From a checkpoint of a small mixture-of-experts model trained on Wikipedia.
Size: 12 layers, width 384, vocabulary 8192, 55.7M parameters.
Training: a variant of SOAP for the experts, 541M tokens, 4129 steps.
Below are experts of layer 8 (counted from 0) of a mixture-of-experts language model. Rows are named router (the router's row for the expert), up (a neuron's input weights, with its number) and show model dimensions 96-191. Each number is 200 + 40 x the weight over its row's rms, rounded and kept within 0 to 999.
After each expert's rows: "gets" lists some tokens that make up at least twice as much of what it gets as of all text. This comes from a sample of Wikipedia text that the model never trained on. Tokens count by the router's weight.

# expert 13
router,205,251,164,271,220,176,171,241,233,211,227,222,286,186,252,237,181,219,210,215,193,207,225,176,160,259,174,239,194,169,238,197,214,199,200,209,146,194,298,197,209,237,190,249,242,176,173,219,229,217,268,144,122,163,223,131,35,246,163,166,221,154,203,144,195,204,145,248,224,161,200,180,211,180,229,239,204,178,124,239,176,206,146,130,205,222,200,196,259,209,207,183,200,147,128,166
up0,156,176,173,207,198,129,230,188,170,212,210,280,264,219,201,193,216,188,200,254,233,175,174,171,243,294,174,210,201,243,194,206,140,152,231,173,178,197,217,187,189,148,308,192,200,188,259,263,244,249,274,188,166,175,146,172,147,87,227,152,180,181,138,150,244,138,215,162,241,182,119,232,241,183,252,313,198,157,242,230,166,216,230,159,115,117,164,195,217,192,208,160,219,147,243,278
up1,161,179,213,203,199,240,129,197,144,213,254,186,209,201,171,157,201,194,203,199,176,194,149,238,253,271,163,182,294,199,243,154,212,201,239,278,209,225,327,221,237,174,204,238,168,167,159,183,158,230,204,141,183,258,188,139,166,188,245,200,173,163,200,155,258,207,262,181,211,238,150,206,233,202,191,259,221,160,149,146,195,244,228,201,186,163,300,223,216,192,228,192,152,189,183,196
up2,196,106,170,227,215,195,171,230,174,175,232,214,284,168,207,243,206,246,190,143,203,226,220,199,204,165,173,227,298,207,230,234,185,203,183,199,192,207,139,205,166,210,231,210,239,207,164,254,209,240,196,164,131,213,259,172,212,197,163,220,214,208,178,275,128,201,240,212,232,106,185,148,244,171,181,261,250,202,106,209,156,164,173,223,190,237,192,287,181,212,154,200,182,183,209,201
gets: " of", " in", " by", " from", "8", "4"

# expert 2
router,140,151,157,168,151,179,222,167,151,139,197,264,193,169,229,265,274,191,199,186,225,232,175,156,147,218,258,164,230,238,192,292,347,226,131,281,218,143,207,176,282,155,239,210,250,291,220,213,173,181,194,155,244,178,221,142,159,235,191,190,234,211,228,189,179,195,222,198,218,211,194,206,171,176,149,202,228,185,256,187,233,158,176,255,211,229,201,189,168,251,174,197,198,191,168,286
up0,224,224,163,157,131,214,174,223,193,178,199,213,177,264,190,241,215,162,217,207,151,149,184,210,182,186,226,149,157,153,193,178,143,225,144,174,130,135,204,206,175,183,153,174,197,240,222,228,184,191,177,209,232,215,188,152,176,174,180,205,192,206,273,231,204,221,164,202,139,167,203,238,204,204,156,221,197,180,168,244,116,252,245,198,207,253,241,250,221,261,231,224,239,158,174,289
up1,88,98,166,206,188,167,186,165,122,282,210,183,267,197,196,192,102,182,234,240,206,221,146,219,220,161,116,207,209,199,202,215,157,175,160,150,161,197,127,174,148,164,172,205,221,222,220,158,182,172,214,285,220,124,188,197,169,228,239,155,222,156,185,175,101,252,169,208,229,235,227,154,154,228,259,240,262,257,209,226,240,208,112,142,213,282,177,240,167,269,237,165,180,196,192,165
up2,203,96,190,221,228,184,164,230,269,115,231,264,235,220,204,202,200,125,215,274,266,129,168,170,181,150,232,95,175,199,226,200,198,260,239,220,134,166,220,223,198,137,265,180,188,183,190,166,233,248,202,208,225,267,224,228,203,184,152,214,192,199,283,212,206,181,179,171,197,147,268,212,193,185,162,140,264,177,232,250,146,136,199,197,191,166,174,190,212,176,212,212,228,164,174,189
gets: "\n", "-", "==", "===", "″", "°"

# expert 11
router,159,187,272,219,175,249,228,149,191,129,144,185,134,224,226,153,160,159,230,245,244,156,304,170,195,200,213,188,206,199,211,236,181,218,200,262,213,188,235,166,130,186,153,216,212,239,184,168,194,180,236,83,225,204,201,190,123,200,206,246,294,300,220,262,214,219,126,189,98,206,190,141,192,179,293,169,207,203,247,205,176,177,187,200,221,281,214,175,208,249,200,115,208,168,185,257
up0,209,175,181,145,213,183,279,133,217,196,225,206,186,162,266,173,255,204,196,217,169,186,237,216,117,206,213,141,226,201,308,226,201,252,189,148,196,235,212,216,186,177,180,139,215,207,270,199,178,164,183,196,202,128,256,191,188,274,173,205,154,199,135,167,141,190,142,197,197,195,118,165,122,162,141,158,222,183,220,243,199,176,96,187,198,187,230,225,113,241,211,203,196,182,161,184
up1,276,147,222,203,192,240,203,218,219,204,226,231,213,222,229,195,171,240,265,132,242,234,183,194,105,160,205,200,223,213,204,225,257,126,189,262,219,193,166,195,166,221,173,204,229,224,188,189,166,129,148,204,235,181,129,172,277,195,168,291,266,237,150,162,216,143,247,202,97,228,71,186,142,156,164,159,188,184,233,253,145,151,215,135,202,193,163,220,168,205,237,153,196,198,251,230
up2,210,155,200,185,181,265,231,179,187,219,276,219,210,190,172,177,214,218,205,226,203,198,236,224,203,201,177,196,192,177,211,173,120,244,163,217,199,156,232,218,176,258,254,185,188,223,174,162,160,210,167,190,198,213,207,201,209,201,204,175,201,235,134,287,167,198,196,208,184,212,221,189,246,236,163,201,206,223,184,207,227,221,139,206,181,172,224,270,229,206,179,221,186,240,213,192
gets: "–", " ", " (", " W", " T", " D"

# expert 7
router,290,152,132,219,227,231,218,208,105,177,204,288,226,243,251,232,179,188,178,225,157,174,197,198,277,197,163,156,197,178,157,237,186,205,200,246,275,216,193,198,162,190,193,200,218,195,139,228,182,179,231,79,246,132,178,164,207,215,238,190,178,256,148,158,187,271,178,215,195,197,201,164,191,205,229,200,224,188,203,173,187,221,225,179,241,174,212,215,189,270,221,139,209,229,160,208
up0,244,257,179,183,217,263,167,174,206,151,182,176,187,244,257,167,258,106,198,122,228,160,218,176,185,175,155,224,230,263,162,213,213,202,235,153,194,165,177,189,176,219,121,250,205,245,202,204,197,272,112,190,210,139,193,281,201,194,171,250,246,198,201,263,122,307,208,230,212,201,190,205,230,144,169,282,231,171,207,204,269,213,210,195,197,215,231,220,157,243,207,186,268,184,266,173
up1,234,199,246,138,223,172,187,220,238,97,271,284,194,174,202,239,206,260,240,227,196,196,249,192,204,283,139,203,179,235,221,199,159,180,207,184,219,236,207,236,190,162,190,252,192,217,154,189,225,186,183,223,203,171,225,178,180,140,181,226,204,244,198,193,261,173,191,223,169,219,220,176,165,237,203,174,160,139,193,217,127,252,281,217,194,246,229,176,189,228,184,243,276,196,225,166
up2,245,201,191,198,172,188,261,180,223,209,218,235,173,158,214,193,230,133,211,126,183,201,189,167,223,170,162,145,168,195,185,175,238,225,161,217,194,187,171,194,271,206,189,202,165,177,217,154,241,212,237,194,241,226,163,151,141,179,224,121,293,169,197,124,232,260,237,281,263,144,254,247,233,242,106,244,152,180,150,146,136,226,242,133,263,270,196,291,245,233,227,179,221,183,185,178
gets: ".", ")", ":", "w", " =", "=="

# expert 10
router,271,210,179,205,201,197,179,132,223,243,163,207,230,197,222,211,213,223,245,165,154,201,241,215,182,227,164,204,231,132,181,248,237,221,134,310,168,176,172,191,177,146,200,209,202,238,209,162,216,245,214,175,267,169,207,155,92,223,197,158,215,200,218,195,207,274,129,184,200,146,213,198,201,238,213,209,192,215,251,271,198,191,206,135,170,177,200,223,193,249,176,209,230,237,213,173
up0,210,97,190,233,168,157,127,174,213,164,130,161,237,165,165,170,223,177,175,152,183,138,197,200,210,214,124,261,152,186,119,224,142,184,231,275,192,252,210,157,208,167,187,154,247,134,144,173,137,224,223,238,157,223,205,139,255,209,146,217,210,234,242,288,223,194,245,224,229,136,230,172,109,217,223,159,214,203,210,280,157,184,201,237,164,220,210,202,191,171,172,194,172,167,200,221
up1,192,154,199,184,151,224,231,222,225,82,207,342,205,177,121,225,273,141,248,218,230,234,227,205,228,235,174,207,179,201,191,240,206,201,213,171,180,176,152,270,199,158,220,161,120,189,174,166,212,179,239,156,162,183,222,156,261,175,167,152,228,205,192,220,179,259,175,205,204,229,231,197,203,224,148,153,200,275,189,224,212,187,144,189,224,166,198,133,139,148,130,152,263,212,209,190
up2,204,262,165,210,187,177,263,134,233,182,124,165,228,209,181,252,264,204,187,209,231,290,176,170,204,189,195,211,214,161,145,218,171,203,271,200,176,215,143,198,201,174,238,268,231,222,217,151,200,214,160,257,166,188,195,200,255,158,268,144,134,229,188,198,247,197,166,228,218,179,225,205,188,176,111,171,187,158,228,297,176,166,178,220,224,178,195,174,319,157,216,223,137,213,244,244
gets: "s", " as", "es", " with", " for", "ing"

# expert 8
router,202,177,218,255,161,203,169,191,188,223,230,107,198,251,196,194,243,172,200,223,181,174,226,200,226,196,189,220,184,185,244,201,166,199,124,269,220,229,226,155,193,200,114,217,187,219,94,192,203,164,158,190,217,228,194,156,227,212,244,207,161,217,218,194,179,214,151,224,133,214,174,269,203,187,235,171,166,216,153,231,157,178,207,174,175,158,244,187,240,254,153,150,247,252,151,206
up0,194,307,256,197,184,169,147,176,257,197,210,166,140,235,224,241,213,218,191,208,216,174,216,138,168,216,187,197,188,156,235,119,252,188,187,216,179,234,213,197,221,204,180,234,163,224,177,127,208,226,227,213,189,171,198,195,169,196,150,289,195,202,162,185,206,266,228,230,157,245,200,163,254,173,201,179,183,138,258,209,190,314,191,212,217,242,244,178,174,230,185,167,295,189,181,190
up1,200,187,176,227,179,250,178,191,211,174,242,182,140,194,247,164,214,167,175,103,246,156,259,223,172,146,170,232,249,140,247,150,234,257,159,164,209,230,184,167,202,152,116,246,229,199,209,258,269,255,205,72,252,219,200,148,196,160,170,160,135,177,207,193,188,237,169,145,239,161,214,190,163,183,193,275,197,182,255,234,119,131,208,227,187,152,207,203,237,154,217,179,213,222,135,210
up2,270,86,176,273,146,237,149,182,187,195,209,188,168,162,209,148,219,169,184,210,275,151,247,188,188,273,116,150,210,236,137,195,239,166,187,205,208,155,231,212,282,107,157,193,182,248,167,147,219,168,192,167,161,224,202,191,159,155,231,199,207,259,234,182,200,141,195,204,175,181,171,220,166,145,249,155,219,201,137,188,140,207,155,184,197,221,223,147,244,203,188,139,214,262,200,256
gets: " |", " and", " the", ";", "|", " or"

# expert 4
router,277,154,220,165,204,208,180,201,155,195,195,235,161,240,173,182,251,144,258,175,268,200,215,180,145,234,203,185,221,144,193,249,175,245,188,192,145,188,215,112,205,186,130,208,283,189,221,189,267,264,268,233,207,190,182,182,169,152,168,156,211,207,161,180,187,183,159,256,158,206,191,199,230,160,160,143,182,142,180,181,235,203,202,160,253,180,178,207,194,266,205,155,214,231,191,163
up0,190,190,249,119,195,131,180,222,143,119,133,228,92,181,166,188,182,183,114,127,214,166,187,163,199,203,119,151,207,237,183,127,183,207,192,191,163,241,166,215,247,198,227,220,244,179,258,191,145,199,221,145,204,214,158,234,190,163,249,159,176,299,235,185,238,212,242,229,195,108,112,179,193,220,152,190,200,183,164,177,169,206,150,254,319,208,211,226,145,231,197,274,201,205,211,204
up1,212,221,194,178,150,185,194,220,183,241,227,203,229,132,174,142,189,238,232,226,288,168,192,257,197,186,249,181,192,186,216,278,303,265,131,157,175,226,202,183,207,242,216,211,166,203,195,263,228,250,220,200,184,195,227,289,204,258,172,263,205,213,218,208,226,164,263,207,215,117,262,146,249,195,152,170,273,228,143,285,197,90,250,196,197,166,191,259,192,230,172,200,188,156,176,240
up2,201,249,171,138,179,227,269,193,132,170,166,175,198,205,212,247,207,187,298,218,235,175,265,227,166,234,210,331,249,209,207,201,196,261,124,243,222,253,179,240,202,252,174,153,205,217,187,153,200,228,194,164,167,221,211,100,201,220,172,169,291,196,125,130,306,209,190,222,183,160,292,218,170,243,152,142,183,234,239,134,166,200,167,173,190,173,121,205,175,254,199,145,198,228,176,194
gets: " a", "-", " an", " on", " I", " A"

# expert 14
router,226,105,191,194,244,170,159,136,202,170,132,178,280,228,225,212,176,315,230,230,231,220,210,146,272,257,159,129,217,197,233,189,283,208,207,186,157,202,261,177,212,191,167,213,227,183,227,214,186,238,265,195,219,200,220,189,193,192,235,196,161,199,223,235,247,242,109,230,213,176,182,176,153,185,169,199,238,175,165,243,250,206,225,200,288,169,222,138,135,208,158,248,199,270,157,270
up0,159,260,186,159,249,250,259,175,237,191,222,245,243,203,152,216,150,163,159,72,251,229,127,201,184,165,215,168,251,154,194,133,171,234,208,218,227,266,195,157,161,162,152,257,187,182,140,206,187,148,250,210,263,184,171,243,173,286,148,118,151,267,263,309,222,180,240,189,162,113,169,265,204,211,249,209,193,142,196,137,258,207,237,249,167,238,120,205,243,252,209,171,212,187,142,143
up1,161,216,199,207,242,220,234,162,281,158,151,219,222,182,170,252,153,236,196,170,240,199,125,185,179,211,126,174,244,232,150,202,277,244,212,281,244,153,129,192,253,190,226,162,158,258,168,211,199,197,198,146,245,154,184,178,139,188,156,225,180,182,235,152,196,207,256,162,228,183,219,224,201,242,182,211,250,220,305,171,178,246,210,230,216,251,190,132,143,164,146,166,261,166,225,210
up2,170,225,172,191,200,174,197,206,174,181,195,287,226,182,330,272,169,254,243,169,176,244,230,229,208,227,185,183,209,204,208,223,194,195,245,169,235,185,165,145,234,154,206,194,269,202,212,140,173,200,166,165,210,223,245,138,183,76,166,89,194,266,144,160,184,206,167,241,189,217,226,146,232,181,200,201,207,166,137,128,164,157,179,245,176,208,224,142,174,211,245,101,156,233,224,228
gets: "1", "2", "9", "0", "3", "8"